config = dict(
    n_experts=64,
    hidden_act='squared_relu',
    moe_layers=[2, 3, 4, 5, 6, 7, 8, 9, 10],
    router_score='softmax',
    balance_loss=0.00953,
    router_noise=0.05,
    optimizer='laprop',
    beta1=0.9,
    beta2=0.99,
    max_seq_len=512,
)
Below are experts of layer 7 (counted from 0) of a mixture-of-experts language model. Rows are named router (the router's row for the expert), up (a neuron's input weights, with its number) and show model dimensions 96-191. Each number is 128 + 24 x the weight over its row's rms, rounded and kept within 0 to 255. Numbers have three digits each.
After each expert's rows: a language model's description of what the expert responds to. This comes from a sample of Wikipedia text that the model never trained on.

# expert 14
router:094133132120134164183141102137116132147138150182157087150136149112101153128120115122106100143086106105155120147172162113121128126166148107129114105140135134162147118119122125160118107154112137147131187148144144174116146121159115124125129095099154161154115114141126082113110092143115165116
up11:148114127118097090129140100094106145126109110141156148125172114140104107138124076153152178113143129105077125133140113134134110137173120136078151190091134123140107130105100084090148137121141116103142124150135102129160082171119119101127107136118085110139118155111086156111142138167091124148
up12:138112115132141118120072136126110131131142130104082150109068070134136115094197141142155140111102125153135082106109097119120107117151100165143160093114105164102158143117135126120140116106111149125127117129150136140232147150148166132121141154169100147134164131162147112152171166125120107126
up13:085162123124112125118123120112096136120152150138138114137126160126167119144139145137104144149152141106141102101131132141141174182124115124182145113121126143121160158125161131077116109138121132091175141164123081114153178126098140138125101110164130135092146111135129133098085150091111140136
What it handles: Numeric table separators. Pipe and semicolon separators between numbers in stats tables, plus labels like Density, Elevation, vocals, bass, ISBN.

# expert 47
router:109094129147130165148154138119136127134135111121143133111142159134114158091155133144110129095165134124114116094138104139128125122138150087102103135104130102143121145084148091104139085129134097098178149128144112110115113104113091097154078100155162120114173123182128119124098157139099099153
up0:132159095129126126128117147132142119151101146121152118087135152151116180168126133149123126152115116132138136106134112138134154160079147141101135147126183070141138138151135157124109123136163162091150165140112140105131133170143127121156133128116149132107134160169084100123162132160139123127
up1:124151151083143156163147112084133119093117147155148109115137150094119143109100199116107162124119119160122154191113142150159160123149103122168090106153194147081098102118131178167103165141115135134112118146150086136149149143116106093148116115121108145153129187141094131126117135169095121157
up2:144148140116161147141141128104093160123127127179126160146174143119124100137093113138137136134162134120140147092175103143130143142124153108113121115170138088103126134093122111149134104099113122100123157140119103138123123101116126130122138138147150151134116123099139140101159125166119125154
What it handles: Surname endings and years. Final pieces of surnames, especially Slavic -ić, -ov, -kov, common English surnames, and marriage years: Johnson, Smith, Pironkova, 1985.

# expert 52
router:123146136122120128119174153164124111077124144170105167136083136106145154117137158155165128123110119146134147145158140128151139123115149127113162184149112157115132152145094173140110116142148135119128104152148101088117139121128126189125157127154148123176142132098148130125157183095104153107
up0:142120114145100138136131134074120141155148140188110130133118117138110173141118163174118133193162113136106126121103119182154150129116086144072135142140156161112186125103135148104142117132138109160127163114099129142145102145142107103140137130191144132129171140120124150135118134105140153147
up1:126144153117084109150113129076114128122106105133143137125101111131110143090142130171159117125131130145089124147159158121131133124161133139128143142137159150120156083145106142159126116135121114080072123124120139142161141135118111138121104116141113134110123128083112143093136177160169103093
up2:139127130138086116160131148133162149111138135099105129110146160164141143146102093181146169143144173112107099073167208120091150152134135106104109088123140125076162081125177089115125153126100112110112137144110086177136157185131098121122116131096097151130126148130111080142112101144155101105
What it handles: Capital abbreviations and degrees. Capital-letter abbreviation pieces like AB, BA, PhD, US, FW and UGC, plus equals signs in section headings.

# expert 22
router:124118150100123165135126140137172092126154138149132112137104124135102079135150100171142125124115105156155108138134172112121101183123185136116130095094147157143156114122099102105180149147133149127130171131147119098106103150146167151162169163107156131109100140139122116120157148102103112137
up0:114113115122113149121122073127121124116104140141151147149142171129123116112123112146054114148145122122154116115109112141138171109142144158122150117146098112132110119127170117135094102130122149120045120137152133140095135143120124142106115107133135101175111093117146134116124145129089106068
up1:125101142103108132172098129118108120146106125083158129141097118141097150145113122098133146119104098151111105114158115123143113135126151118156179154115134119125136164095123134147135135142099175125164183147111112151153106121139104123134150129126156185098144121151078121132108090129104141117
up2:099163170137115143121142145098129124133084115131166162103125091153059114075119130155134094116132130160131136124124131121139179157109142124119114120132162119112148105110116114117150136121158129158140115132137127093095098141103135160114162095135116107121100121060131099098146159140135163159
What it handles: Auxiliary and copular verbs. Verbs like was, is, has, have, are and would after a subject or relative word, as in its development has.

# expert 0
router:122142131141143091094123102114091114126135150140137107134125107146121138140131145125146091154129112091115118097150139085125141158106140174157096147168128129136150083167152076130085137135121152125138114131121148116125125086142098128116133112128185147109150119169142086141117107099125166106
up0:079133137171125130153167110145126110146145139177177140108158132128094163085129117120146142076117163107127182117161108144102141113136163118136140149136164106120127108114147116116134158098092149128108134139121151140127146097136103135131096115067158146147099143140111171128157123136141139153
up1:132128077112108143143156186126157119110143133133108092147118121119117114146117154142143168062139146141122117134132160112153135115174125130156151089156117122103108115131116112131144145103069136113128108130126080094187097140095174127121129101112134142154107112120158136108107105162114150134
up2:057109159171098139139145149073137090136142150086194137141146166174047116091093112159115127112120102168110083118123161080130125159123150124112133056139158135112151102113111107153113118179144097109138126157115119122126145147131123098129104117121124135162132149129126130135130121113141103132
What it handles: Decimals and non-Latin text. Digits after a decimal point or comma inside measurements and vote tables, plus non-Latin script bytes, e.g. 43.0, 48,469.

# expert 24
router:156114125104120142142134131166126146145152163173110160128158117153108135123136161137143141153156111113099143155103143141160137106086131142104162109132164091094135093069173129127083129094132158134108149122125129109106119118145134121071163125106123155093096113146135145076105166137098139113
up0:117132125124077175085152117123107112122109139164149131147151093125154118090132100149126174130142124121153090078138105092123139123129104083147135108127140151112132120134051126112116128144136128140086138163129110114111129163124144126126103180119145149128125144134124124164143145161127168126
up1:134126119120123157137121162166156104134170119111126119117130101138161126146163107151109146136086137129131148147157161123140103171104144136109150157156119138127096153096150126151127142118149092149143103129108104107074106148146114111135137161127105163148145104108168133125123138117183113127
up2:115136119156123114136153175123154146137140115185157112097095146152106155123153128174118102083122129098130083152185124149108131121123126081134166166158161193133113158117129113116150152138146131110093134090133103100147113072119141143140136125127128086104112084124160125152135156104146124155
What it handles: Articles and word endings. The, its and these before a noun in prose, plus completing word-ending pieces such as underlying, unanimous, adjacent, showy.

# expert 50
router:101107124118081102138092113126120169122081105120093120121110096090113098132108106117113134163118084139152101120125174162136186110150096116142127133158131114131162155159148150128139182170134101123144163103090131122151148132146127127131091120149104094108098148090104139116172110124147135123
up0:121181113064088087080123123114151138104132140133126141132134150154120128162145082148110151134144150114112183148105094092128163155125138122130098108139108099125111114125127148129155108138173144126126161137140174127117118110101115134133129092128157106120105132129120094147132102110132163123
up1:132140115120143120155139133126124173058166078127077131132113145129113140090116161137088141126089147093162088144152125097109136112112148076117169103084157124084094127110135104115109162087147103113100093144135121128122155088090154163114145118106111112121140092116154132149087081114147146124
up2:117161153126138139145158155124148141167102097115135152119138126141153145085154125110105136108085161119121140157165120143148117093122145056131110099151129161056175102104116153121132130096135125140086120139118142192115154131129109108132156142104146097133148132137115122077175147127129100154
What it handles: Line-initial markers. Hyphens and pipes starting list items or table separator rows, and word-initial pieces like w, bo, Candidate, Conservation.

# expert 38
router:126181126132104124110129124138119072158138108113104122148106136117124094117114114138167160100145118088164140102129125116111124133140094142132127145136163167113151164168155105144116156146152126100137115138162110186113162112146134102111115138122115107128110208170132112110137153138125155130
up0:116128152133120127107105072130108142126110129080110112130109112102121132167138133133120195154175114121120140112139115136116137125132129148111167144139182140087141101161124073152082104117159166126117116131118148108117175077125114130079137140188128134143118157100167140129167138162165111123
up1:132105151147156124149137182094126102153137123153110140095145105159106127196112106157128147121128167139126153127088124120099151124153064103111105126145134137082116137096130090123126134127134147096154139169161139109137124101080145103111140148142099127114152133150147141147111154140186155119
up2:101104138107087124089140108091142127119114146179120135140124102134114140143127086149128168144157155143155131130145144119124105126134108098120144124130121133145124112120126133129153158080109144148145139146135098128136154121108195096162122112118099123175086142159178149152141118131198135133
What it handles: Quantity and adverb words. Common words for amount, duration and negation in prose, such as years, long, never, not, part, only, most, yards.

# expert 36
router:130113123142148166135140127162120146092109156121094080119118119103114138130120143117087124123141088106157126123130157088132158129119098174100171127137140105132118106156131119142141183100129128094118131132090119146135152124091133110077092104156117112086158133138152126125100141122135103110
up0:098143137111129114168114139169105119097193085126122146100161111145105116103139099170101140136186141120132133125142129168123145145125127100086120116124109152069154121131133112157094086092151139115099164159199123151086137124115108121113088140107141151149145076140133129130118126114132088142
up1:101154130157061114112138123125133144143103101154123111126144132129080169148177084122111176114144107117139148096122143129134126132157156137148133110075162146104156122121099123122124133107120104107137164114120113151095154171126133116106166148148146156148147121083080101098161067143148101100
up2:131114139129157117129163166110119129112162119157150107124136100124104125125109094147139153163137109126108110112120150102110178160130142085100140162117148125165159116122131102129135136080136144110116131108175084098119137123131173090140076168148135149111163098176136146157147164128133062117
What it handles: Middle English word pieces. Consonant-cluster pieces in the middle of common English words, such as shopping, challenge, lacrosse, linebacker, manager.

# expert 53
router:150164122143137159114111127117135104088110135165141126102099177106154174153115106111136136128085111116145161131099126126153115143136187095146119112112086140128145137115087094086131111137168136145151106137132102126144117111090115125097098103100138143168127076138154126135137147090147104098
up0:077102089144127143107151159099119122131121142094115094115123130149109144122151147152095110117137136115118101171091166153146125120113168115131134092149113092154090110124145129140157150122096132107087108140096140144112155115140112135146116143146108188110131138127123128123134100132150089099
up1:107131082109103076128094171142175123177086110109138091118082131122147135136133094162120139153175123092107152124115133130138187159113141131115191171103138094113138128083125095165136139150135119150127111117110109125103139076141115134177130123131130109155106106100113155154145125140099095180
up2:092120114095118116169137118092109090143116174153080138140134142120119098080147087121157121155147159131119144143142086148139160162102141144124150144121133100056100144142187127133115106090129115120145104111129107112153108075165125089104120102139139154125115109133118140111169106179133149160
What it handles: Numbers, codes, closing brackets. Digits inside serial numbers, model codes and figures, closing parentheses and quotes, and military unit words: XA564, 1.6, Battalion, Regiment.

# expert 61
router:078098116133114170140088139093100113117130093092176134099175094132124092090106170157097124137146139151084136164121118095116126104115135104158123089101136166160083131101143123104154100102142134173120113138158137135171101126128090151120137112149097118134100080121116085118124105168126108130
up0:143121139120105142128126129109115112113151119149144149128150111158120163106133113127125175107135140137080143089113191120129140166159151123112125128106087083143118108075112129107122116106130098152105119111104147125139095152099142135134105117150142146128118121086131076137130121149087169102
up1:123126125112095115104115169133085137090119134125074119123182141158047101134154127167139160100134125138077117145154155108158107138119180118085153102105153120094160146117113121111144149127121127116103121146090060090132142155112170124128087125136103130115116128126127092174117135115161159134
up2:090139118133155123160138140128092176077177128137110144119164131116106136093126142126140151099121158124121112147149120131149115141148191168113180095131162133157137122129110135148131154128131151122111134133119186136134133122121149097121145142150108099127104143171140093137138133145157130130
What it handles: Taxonomic and Romance fragments. Latin species and family name pieces (Doridi-da-e, -idae) in biology taxoboxes, plus French/Spanish particles like de, la, Le.

# expert 26
router:147152165113099140162114105116136143110132113137168148083107119141155105117147127150151191084114081128145160140125129114143125140128160118111129094161146111086100113141107154153118151124142182124126164135126090125107158145145111131112144156124150126101111165165138126091136137156061135126
up0:106137138125129101119132149154087140116096159084093135164117123114143172121131120156147094125135135131085134113174135135092146116165165103095177127112096109117163147151138115130113129123142129111110141133132108133157104150125171103117113079160116146135092105071127140112158166134112106128
up1:114131157121130142099100129102144141109143115145169121173117161136071139150170134119118134131104115075109155164066102149103134145144159092123154155116132149113107135127146115133114147140117137139142147184089181150131168133122110122151151147134118140168143133101141100156134147134130118101
up2:128158087090124119172109172109125138115131126099087145144168164125125111143146144129139156125166117154132135128104137136146195152090124148111119176155121139090153134129154111112117138126120182140101116111103145132136170085124153114139106152138123132144167127134151119139098124161084089108
What it handles: Articles and months. Determiners and month names after prepositions in narrative prose, such as after a, in the, on August, the following.

# expert 9
router:137135140106097103144174162164149097147122171161129125141104136124133188126168131159147151115109113092096129141133114145089100155150131094094136101117151151144112150132101119133131157138140072108095143178123156140132164135119170084143121168113137149136103123142113170161143129145103118142
up11:119171105096135106155132110116115114118118123136084152161102085208114135110112111120078172112120137121099112088128131142122151114096134120117095125135116074115125158149124117155093095133142121149094114123077099148133107146134184114115140127166164158155127136111134139134113141083107144144
up12:124123078119175160104129125136152126147117147143132122144162125131138122077158094101141119103138155148153188150112137118107132092094094111124142166087141138107157108137153092161090139154141105118135100146116102087133156091145098152121136111168119130149148100142142147140142103107139129144
up13:133124120128171127169107136157091170137129135179144127110149103096112088107178118123067137124182107148099113124112150172118112125170125185101124139144133134150164157149134095117139133184096116108100118130126137124106134120135148135089088085112130154136146153112159120184140099101075115149
What it handles: Verb-governed prepositions. Prepositions that complete a preceding verb or noun, as in broadcast on UPN, short-listed for, moved to, murals in the town halls of.

# expert 15
router:107110139149135144186177127109119092128158122133117125138138154132124138117155126150138128126101128146118137090132160151114129121166125136079126138115152153135136156139150168135153127127123091144177099154118108118125117102160094116140142163111135161167070138155099131115111129169132122138
up0:115133110114169119144126087160087165161083136132107133114142152113109151144110122112113132143112169122131111121144142118165138119141129091092153152142121102136148160151113136099182096081085148154128168158106126125151144112108094155085132161162130173112150130126145088129114122166158093129
up1:098151130113131123140140139129154131123099114096149087143118098116095122141099153158132196064126145126193132107125110105099096131151164112122119132134119125132084123126147126162216100140152114091106104130122072109123099140173140093104129134129090106099126121158106150146121143135143112151
up2:113121130069105117184124128106122109150160107110102090140132132122099127136155130145157167155127149100076071142088122137165109101087113125110159102121146104149125125136131110139136138132104160168092136102096102165117175157118190136141124130164187159140113138103117143136110121143095148128
What it handles: Biographical list connectors. Dashes, semicolons, table pipes, was, she and and in people lists, infoboxes and bios, as in Francis Crick – co-discoverer, psychologist and researcher.

# expert 32
router:112087116147152112121133115146091079107187131125149145123162175146134124105123156114122094092123085146105093094106102080123113109109134097132108140123138141151114124143143121108143120134131125107129144150152096151151119126139060112130068122169140102119151125155138148131101119134144101152
up0:114086112140130125146089121109155112116172141088171093100120121121149126193162136145122121128134102106104164107118147117129154146114172155100129169155089120128116109138121112178143097141124141138086100122105167158102125144171184098127106137137169127112133121068125158139124139131146159171
up1:105118144107097118136088141108119121096144132146131098104141140113162175068108145150134122138109189138089093168101117141123113152126139152149135100138090130140112136129129132124165156106152156124111109138141118104145121118169125128124137111139091088131166136124158171115106180190128092155
up2:090136165147142134162081129093121141110138134143152132154155117182090150113081104124181123127091135138105132137139113099089171140092091104137136174098120120113088156123115103138096147115102110100119133107139157119145118154105151084137105115137121086110118138103104120129154102142125111139
What it handles: Surname fragments. Pieces of personal surnames and name prefixes after a first name, such as Mc, McC, Sch, Go(uld), Mac(leay), O'Don(nell).

# expert 28
router:111105111145163144136136186137099129161124099135157140126154134119096148151133124138104138129135143132111108092188142113143164117129156147115142112109125108076118140100149083116133115146106096101121175116086101148109131125088153138153095114169112136100178125160131112149135103127146097159
up0:098145117098109104116139092089161123131126117159141128151104133154147097133145164128130181100147116126082100091114161162174109164107123140150123148112116154104099090093117125154084135141137153139092144111109113118103117131134123166121157125138134136147151132092098101146170140135104108142
up1:112153106118113160160130122125132148085146142092126098112159133097145153142128082158124167132137141115111092147134158137122144134117134101119107121135107117107189076132156102116109111118088087119095123096124146149108124078101113168121105116107161159132151108144095126151125136189142107143
up2:118148119160131138094168161188137181139092116150139108123122223143116148090132149141195127064104141102139122106093115167118136104137130123093143105134142097109124156146112157128103119140112126100105160149123073126108168141098121126136102163132147145105111142126126121117121171135148122150
What it handles: Name-final word pieces. Closing pieces of surnames and place names, such as -ham, -ford, -shire, -berg, -ville, -son, as in Wokingham and Cromford.

# expert 30
router:037122135090155118086141156118126134086094149138113142104141135123150118133085126111143133097145134147097177132093083153163132116123095166127128104082151158157144106151137139087142098160115126151171120133117141149095106145141098116113112156160104108147091131116087144169115132129127174117
up0:089117116126092163149145162170126126135158143142124131132157167168105131121125089164141121155193151118098152135120148140151138124116159120195140139075105127070111078127118132158149136132152149121113137124125065151136110135079131134159068165091147157163118133114149099172147094182141152139
up1:107160103105127156131140104145113132157146150184103156142112125143123123147145131135149108079133119145149122129126142104096171136096131126144174105103103080124152110096112151114133089144085159147114103140093115120145142115136119131119115162094146083086171124142188085102140090127149180107
up2:099128120126134136134115139125125145122121148143159109107150134150141156156130139132101130069161106128130119140165127080165152150105121119165165127127120129118124112097121105122141109132146155121138090155107091134131089142109124138097098124178122098155141162140144089112106123122119151164
What it handles: Capitalized word starts. Initial capital letter or onset piece of a name or title after quotes, hyphens or line breaks, such as Al-Fateh, "Pale, Jean-Michel.

# expert 8
router:146140139099142113163148156123127156107125134147153102116146106142088132117124153094141135172154153150146110094122158103078118154112167118102097091138089124134118144121108126126136090134100097131117134157163137097129147139083159157165097149105123118159153149134152133149111135130150129112
up0:104140151105157130128068096130104140164147124130114143143149098130143125146124128108136122098113123124083091122095097165121116151160165132118140142144124121148129120133143108147136119107141135167108195154177137096139131126123142112124135136135140114148087126085111149128156099138122129089
up1:131163175147146131064133129154115141104154118122122130113102113131125119116118076121188175138118124140114143131140127148165149167129146169094132132156125106127115127164168094153162106151152143138143099159079088090138110130109125128097134131102092186165128125108113155129150144131122135133
up2:106142116086118135134159114149201118131155146146095152089124173121117138131117136130137134121088119149128118148161109112125141125140159133109138103116118079106113119106138143149163120099112116127123133134106105129127158116137169157105183104146150076150115129168123127152077118143142136115
What it handles: Brand name endings. Final word pieces of company, studio, team and product names, such as Studios, Records, Chevrolet, PlayStation, Commodore, Televisa.

# expert 44
router:156137146150127165120132109103139111158166134163158173148124131101113101109118104158112169158114161168149111106118141126150119152121086164139110124118124133142155141134101148097157113138167139115114138131113142139131066186133147124124166109131126117173119128128145160124127130137103116136
up0:079151143156136168155127144148143151129098137141133129128099154117123119136118165127145126154117132068121089108116158101158173102119108117147183132131115148129133106132109157132121140154108124078100160167072148163093130158118153094148117186132101126095135123169103100135126120210084132143
up1:115110136113091124070117143123110145116122113162150114143125119106128101113127088112182154113144150173042137128120152160102133128110182133120124137143137140130129164116139134185126147173111108151120150126159146128126120140129079151154108142125132179133159155115121142087101127166117097129
up2:134171142118097132139120133134141123140116137125115110096108136124126139115161117133139129188122126100127124126118127128109105150137108108087118119112135111143120150138147131144131132160134119142136141127175089158185112152133140121119103127106132175109113114114144125094166181098113157101
What it handles: Sentence and cell ends. Sentence-final periods and the last pipe of a table header row, plus object pronouns like him, them, himself.

# expert 63
router:132138128140053154092171109164145107166120158119122138116145120154111104112148125129148152110097118116139149124114135112098118143132145117111099128110132154166156124135122088136162139109134096124109126148138125138117124098154179096164132174105130146116121136181103132134147161151116093151
up11:122139109129109147150125159127170147100110153090136157105146102166096161130134179114136168169134154117148153136152117124127118141115095082145105174158104104159165111137120148136152144112080104121109152130118096141155142117123146156117109079118109177132105145147144089161135135106082136139
up12:070136117114107128128127110109091117125115157122149159047162084150130138106117106105130146115120121139166141133100077135154137116161111124104123144128106143131150065119132147135089115163123144116170103176120090122119108137168130113126113152130113137117110135137115115089130143152149135113
up13:128152100191123111138146146153116179118083141142105137156112142092148146134127145130133140176113138090126133153131119139119132140154139109166101101102123069159139132086138131115133123092170121095127127127125096147136143171097142127151115131091072141102136100112098151133104124158094158112
What it handles: Narrative verbs and infinitives. Verbs, auxiliaries, verb endings and to after pronoun subjects in plot summaries and life stories, such as had, began, learned, pretends to.

# expert 11
router:166172115102113141166147111117175147171143080102109140164160182158087125083117108144161136106141115139142131148100124120149133122116084116185134110129138108142102140091162175148150104112121157163124129087133144117134133148104154154130154129163157118156126114127110149104107133090124103115
up0:109138141097149107137135121106103122153095156172069137155127101140134104138131147161127193165145102111111139144112113128149167151124112132120119130134125136112130148099113140137078109096123141104144134157140128085151168136134143090142114188140147102128108142139182164081131112145100144135
up1:124099122159148105138091147128078133135118154115160157154122112175128122118137135116128137146104125133088093171107126103121126164111141121126132131126143160168144127097100184146094146106087125117102166120158082135125137138134154107113130105161126106099126115114135153122105149138109098162
up2:106036114145133152129135153138128091131139113105173149100137132151129123150114153132174169115094153127138156135139094146133147134149156139122136140081178119095122104104116115153149102112098124108122139120140170109126087140122128172116107112123113097119110143165166156158139121119144140191
What it handles: Content nouns, clause punctuation. Mid-sentence content words and modifiers after an article or suffix, plus semicolons and commas in descriptive prose: due, human, sequence, driven.

# expert 34
router:106133111167132158159117096121102140140128137140124152155160127100125111131170102133133097141128083118127121124105115139086117144129127144144129145120156136146131087096105167127112161124114153109153125111143081134153097167128128167097128133101149135181144142083098145125140135138103138084
up11:090128106114140104151135151104202119161068138147095141118179144122127136131161110145091132162152122148084117101095108097118128130137142083112164121155105129117100117097140142152131077098104129075132166121117131096122142136156167141145125112150140145133134073107156147137130203095138135142
up12:107128179128174161129109131112137135117128080120107087137122123132122126133111103199128192150142121149140123176140144143107129115137165111100173176113140161151159091120085082120137143179142118120132144155119131143126135122130125115138109144121132127152143164103129162134114127112101113155
up13:076115092120142145128145164144100134101118133114064134105155137123137102118139133134166132135181110107090114121134090142115144160106153144146166094130132118139131094127175136133163125141107091157123088136148179141150109093154156125115108148146154122104122194120121129144108147094072127132
What it handles: Table and heading separators. Pipe cell separators in data tables, heading equals signs, and colons after list labels like Conservation status: or BRENDA:.

# expert 17
router:140167104127145141119154155091172116112138086157115103127089150120142123103185107109136115107104123155095099141130142147102128197119167117130102084132140129117123118112081089127186150117106123147154154120140111122131114125124137111114143140135147145160123146110130085145160116125091138144
up0:115116143158103128123099132118076085111136108155168115159125156146150103174141155102171149131139143132128099101132143156176128169133140162166131128124174092155145122113154154110069138120140073152127104106096129188137151145114136153120115112130140130098137129108127154134122125150142141127
up1:117068148180124138121097167128132168158129104123101116140148108177152111158134147103097102192173099151129125122126116137139205146092137108149140122134110103130083114146131140086157083103162130139120164108122130103118086141126127140132154134140082143130153137116162128120130155124107105096
up2:133167143168126168131116117093097094136139128130141109075118148098118163173109111125113142133153113147141102150057135096151121118105126106149125125138095149156111118084113131172156127115115120111139146112129138153127098111113130156113125085104135092151198125112149119169167112135100183123
What it handles: Clause-joining commas, conjunctions. Commas and conjunctions joining clauses in narrative prose, plus subordinators and was: while, when, because, and, which, was.

# expert 13
router:142091123110138134096101096115121117109131167108157139137147095166104136115116092139091159141103136072170170162078087100159095146113123149127151152142152172140114094111106101128097091122122161125086108117139147144120110089085124167140115092151161180119164078162142111122132145101145119118
up0:137152142120104149132112122105136112114076131119135089144154125163080159106112158112198132116136113121088142111160133122130102186160159104102140121120128105128110126112113106130133149102094101124082119154105092155150144101129123115110153131127150121133126122113134096082166150132158147139
up1:097105110130147113116130185133131143155136151100115140142145168141093157171110140154121137078116141109102153141124160135167145198154131116127188154104132141115131091119100107109120121107114104131149169133162102138097152129122116100101122113154124116146130109160138116093136162126149156169
up2:151146133113123136129144116103095131112115126103148094125164149137094124137131116148134124152109161116084123099151084100144135114164135121140130099131136143100112106140140135125120134173176145083149141126155092100123154130147134144098133127157072113142150125111118142108138110106086129115
What it handles: Apostrophes and closing punctuation. Apostrophes in possessives and contractions (Men's, You're), the s after them, closing quotes, brackets, percent signs, and non-Latin script bytes.

# expert 39
router:128159099127127148104076144098085105166134114118130125128129171169126123141139110146111107144150127097154138099151130102096162104107153129159105139158091122084138151145132076135095155113113173160089127088122163131176128118121172125099086101138142095129119117133142114158136108141112168128
up0:108128112098142145089134104156124123174117145132117110131107123150188141133101132129152114121127113105128171164132140071115155138117104113098136121086136092131113115159143098129096132155108156127153120088133113161151157117136145139164085105160160137093145101146131139174177112114143163185
up1:134122159170110116122125173132122113115137153125134106136103125186082163145136147131152153091140108136136134127121126118162119118143129122146120115153132116107128139157110081132112112133106148168111142117100136114135166156135148117098103145124149118114166129104151156135126164134119146177
up2:106111131184073080131122116152081132137128069105125096091130107101150124100141114150153132119156148133132149131146147103121101135119111140091169118140155103113103125118107102162137081146125153137147158147161160128126104160171144133141118087132160112186141127144157111161128114131142135103
What it handles: Descriptive physical features. Compass directions, colour suffixes and material or structure words in species, ship and building descriptions, such as blackish, north, steel, fanlight.

# expert 60
router:052082087094139144114141141118104107111117152112145109093179080150153122139111120094097134149131145121111139117140146107177107115096084089091152125144129147134164166147163104135124118129134111116119093133114147113124123131126146120144075139119129109107175149116134107145123114144136079134
up0:098139091142131145128128097148112140093167113120091130131088114168096138124137086141142151139125119146074115173156095143143136126132104137154176128127140131108132154132146167135162108159127173106117136118110080122188138133162120139111122178156120124135128129141156118133137123157108118120
up1:091131130102109167158151137124132126152108178152177136142143120110138128131106106142119137173118121129152082089140100156141146153149172086122106142100137109118073069109089126126103102119123158090102101138114137113126089124173145125078135170106115187141142122122112120151138143136088141174
up2:152117129111131140148127106107157100094138127140134090082130111130151117143139165127084157134118118124143142151112077112145139141101128163186102134158086132099159116116122149111152119134146138134126135124125102139105140154118153101127091123149133153165134108123152090120193125126134124133
What it handles: Foreign name syllables. Middle syllables of foreign personal, club and place names, often in sports tables, such as Esbjerg, Steaua, Orenburg, Sumgait.

# expert 19
router:126101139136152105105100129149125102121152137160185171087121161130144132126109132163140192127115108172139115183149152112117172124134157162118149134117099142125107096119088123095119131114141095182128143098100116114129148116167136119128130166101133134151111128123115139115109099130100157113
up0:121128117121127152179160144135170167091120101129082126109132117139089161163133153148113140166146136143135119134137093095125095200122149080154115105124150137096117153141117141125174137148153123100138101140120116123115142110111110101149136089157133161140127107105114102115117133128118145195
up1:127102114166108106131124166156141127113102137121109118144147120133090136122124072097140100120136128075133106112142131131157094128109120116145177155112120105141121150132141167107121130134127156141133099120063098132093115124132148113127124125159124166122160134152114147126151137127113106123
up2:114118120118032118101114139127111135126148116124140110130131118118124126110125078158122134163118153096118133133152159117150091165130101120144138109155124098121147154136123154160144188121111128092139141110206128136170156149103174117154126111111164171135123141159124173150114135159117145148
What it handles: Sentence and section starts. Full stops, paragraph breaks, heading = signs, and sentence-opening words like The, This, It, These right after them.

# expert 12
router:160140139116073096166098169117125099112125103119117144135121117133100182164123164139138137170124077093080182153112110140128096130114146144088151122122126109082108121098164127126103145143133130105117127137115097139132157093129116116068134080113122126109088136114173142134118164158086138145
up0:131137134113131136116122082120158133125111104128107105129149171099135127125188111102107186099088126158132131102129119100153168144148102162129157119112140126161179155098111092123151137127116117118139123131147120096163120088124113105119115143096113129131130093164168122119128116121091139119
up1:134098143143115138150179111117092130153155095095121148114140152124136144091149120122134135151145121077150111097119142160128123151150072139124130109141123080119124115130137155197107158170093104120138171125159138125107165136126096135149092139121144173124136125188132094161161141133129124103
up2:139150145127142158125125121165152126122095162129058135118109129095096074105142116152106159142160122156116123079124137202097122123125116104094112126102164124158125154125144133124118127136114135147103141116125173131147142093135177124170110113138081144158114164134114099110100135157109081115
What it handles: Determiners before nouns. Articles, possessives and quantifiers opening a noun phrase after prepositions, such as the, a, his, many, several, various, three.

# expert 43
router:146113110172152104171105083123149134086164078145069098144137131103180091125152127119102099137098150139125090111197147095150116163134127106137125121137127104102144135116099151080140099089135153113118122170109141110120141094156125143117088136125121119142152109112084153136130130145156135143
up0:119168164143115145116167112148117105093118117153104132148124137093120166123152114136157151132117136120111171196116144145164123116141114117135166126129145134108126139154116139149143128108135148136124138137097074099113104135177156149103159145142091173139118186106105134107143211146144110118
up1:113108133159103176148137078163149141125168139104117084118134100139121105104181166145119104097163156142164099138083169160137151118136138129096133168133082119159138144139141143129127134113093137097112145085140141110135115148156169122110121152135174116124106102123157123120161113133147148142
up2:125140136132064122120136128117154128145112137148136159144104152140145129132129114144107146091120125136075115145113168106123170126129164133112139127145156154152148105111130135088141114101089137100113127142076113128113142154121146124130095137169112093109109176102155118127115120161134158173
What it handles: Conjunctions and connectors. Connecting words inside names and lists: and, &, or, of, commas, semicolons, as in Harper & Brothers, Board of Directors, Argyll and Bute.

# expert 18
router:160125115138151144151161112116168110112143081171080109118120154125153083159164102120102121109101172110105108128126116138146142183105134097138149128136123102126125123152071116131146110059104129126144137170146127101108109111145124137092131168145138163110109148106111134128125140162155113135
up0:128162138125100141096132121117122139130161120121202073087114145123127124092132125119095164152111103151122104177156148149150141087146127111116132070117143123155105145113149108087122119148159116131101133144097158163110111158179111160111146141119148137127119122129129085132184155159159082132
up1:118167128137125145105107185147128089157117116174122102145136122166107156120123125173118161172102136155117110151157138153137135095140164120129103125142141166112115149126186091126078144121096102146131134113118113144135153147116105128145117116157110118175122156134120137121154149141156132128
up2:096132116110088086147116105146071156126141118140072113113114128136152128146157155145092151145127165082098131137148085138141097122147143129131141134116121134128101160156143187141132113113107117085102155126133138121169142106099130119133109146141135136133113103136120142120155123142086139132
What it handles: Conjunctions and commas. Commas, and, or, but, semicolons and dashes linking clauses or list items, such as encourage, educate and create.

# expert 4
router:123160120125121080132118144142141106150127114089140157154143112147195147127101132128150096131139086136073112157118103167088190142161171085116133092152139130129122147144110098100101159114127134135160124124119137145097135107122157111126099133123126118169082158115111106125108182103148128134
up0:091148118147125143097142159156143101146093120148131129096125128097092134136114115136113110151136113133130114151119136163128142100121114122105133131160118166101148134069151077104131137127138119160107128107077112125137105107108097121155130132128121115134120164133144132158192080136127148174
up1:094077088139158125134169140124124177130093122115103107150127134127137103105171123153135114098160128096157122157156119130132139132141117118123123138101150127150161107101141105121143087156134127114162138121129136118126100141155117122103097121140144095145139118109097147115105096151151127201
up2:097130156148134148128113137165113136169129136157110141088164120116142122104132144131119141113099143146115132155147145142116137129063147088119176112149163118141103147145108098141137120126119036111121159122125119131131110126156181177151126129150154173135131130100134128141162148140137145111
What it handles: Table/list row starts. Tokens opening a new row or list item in sports schedules and infoboxes, such as pipes, dashes, newlines, and place-name starts like San, Fort, El.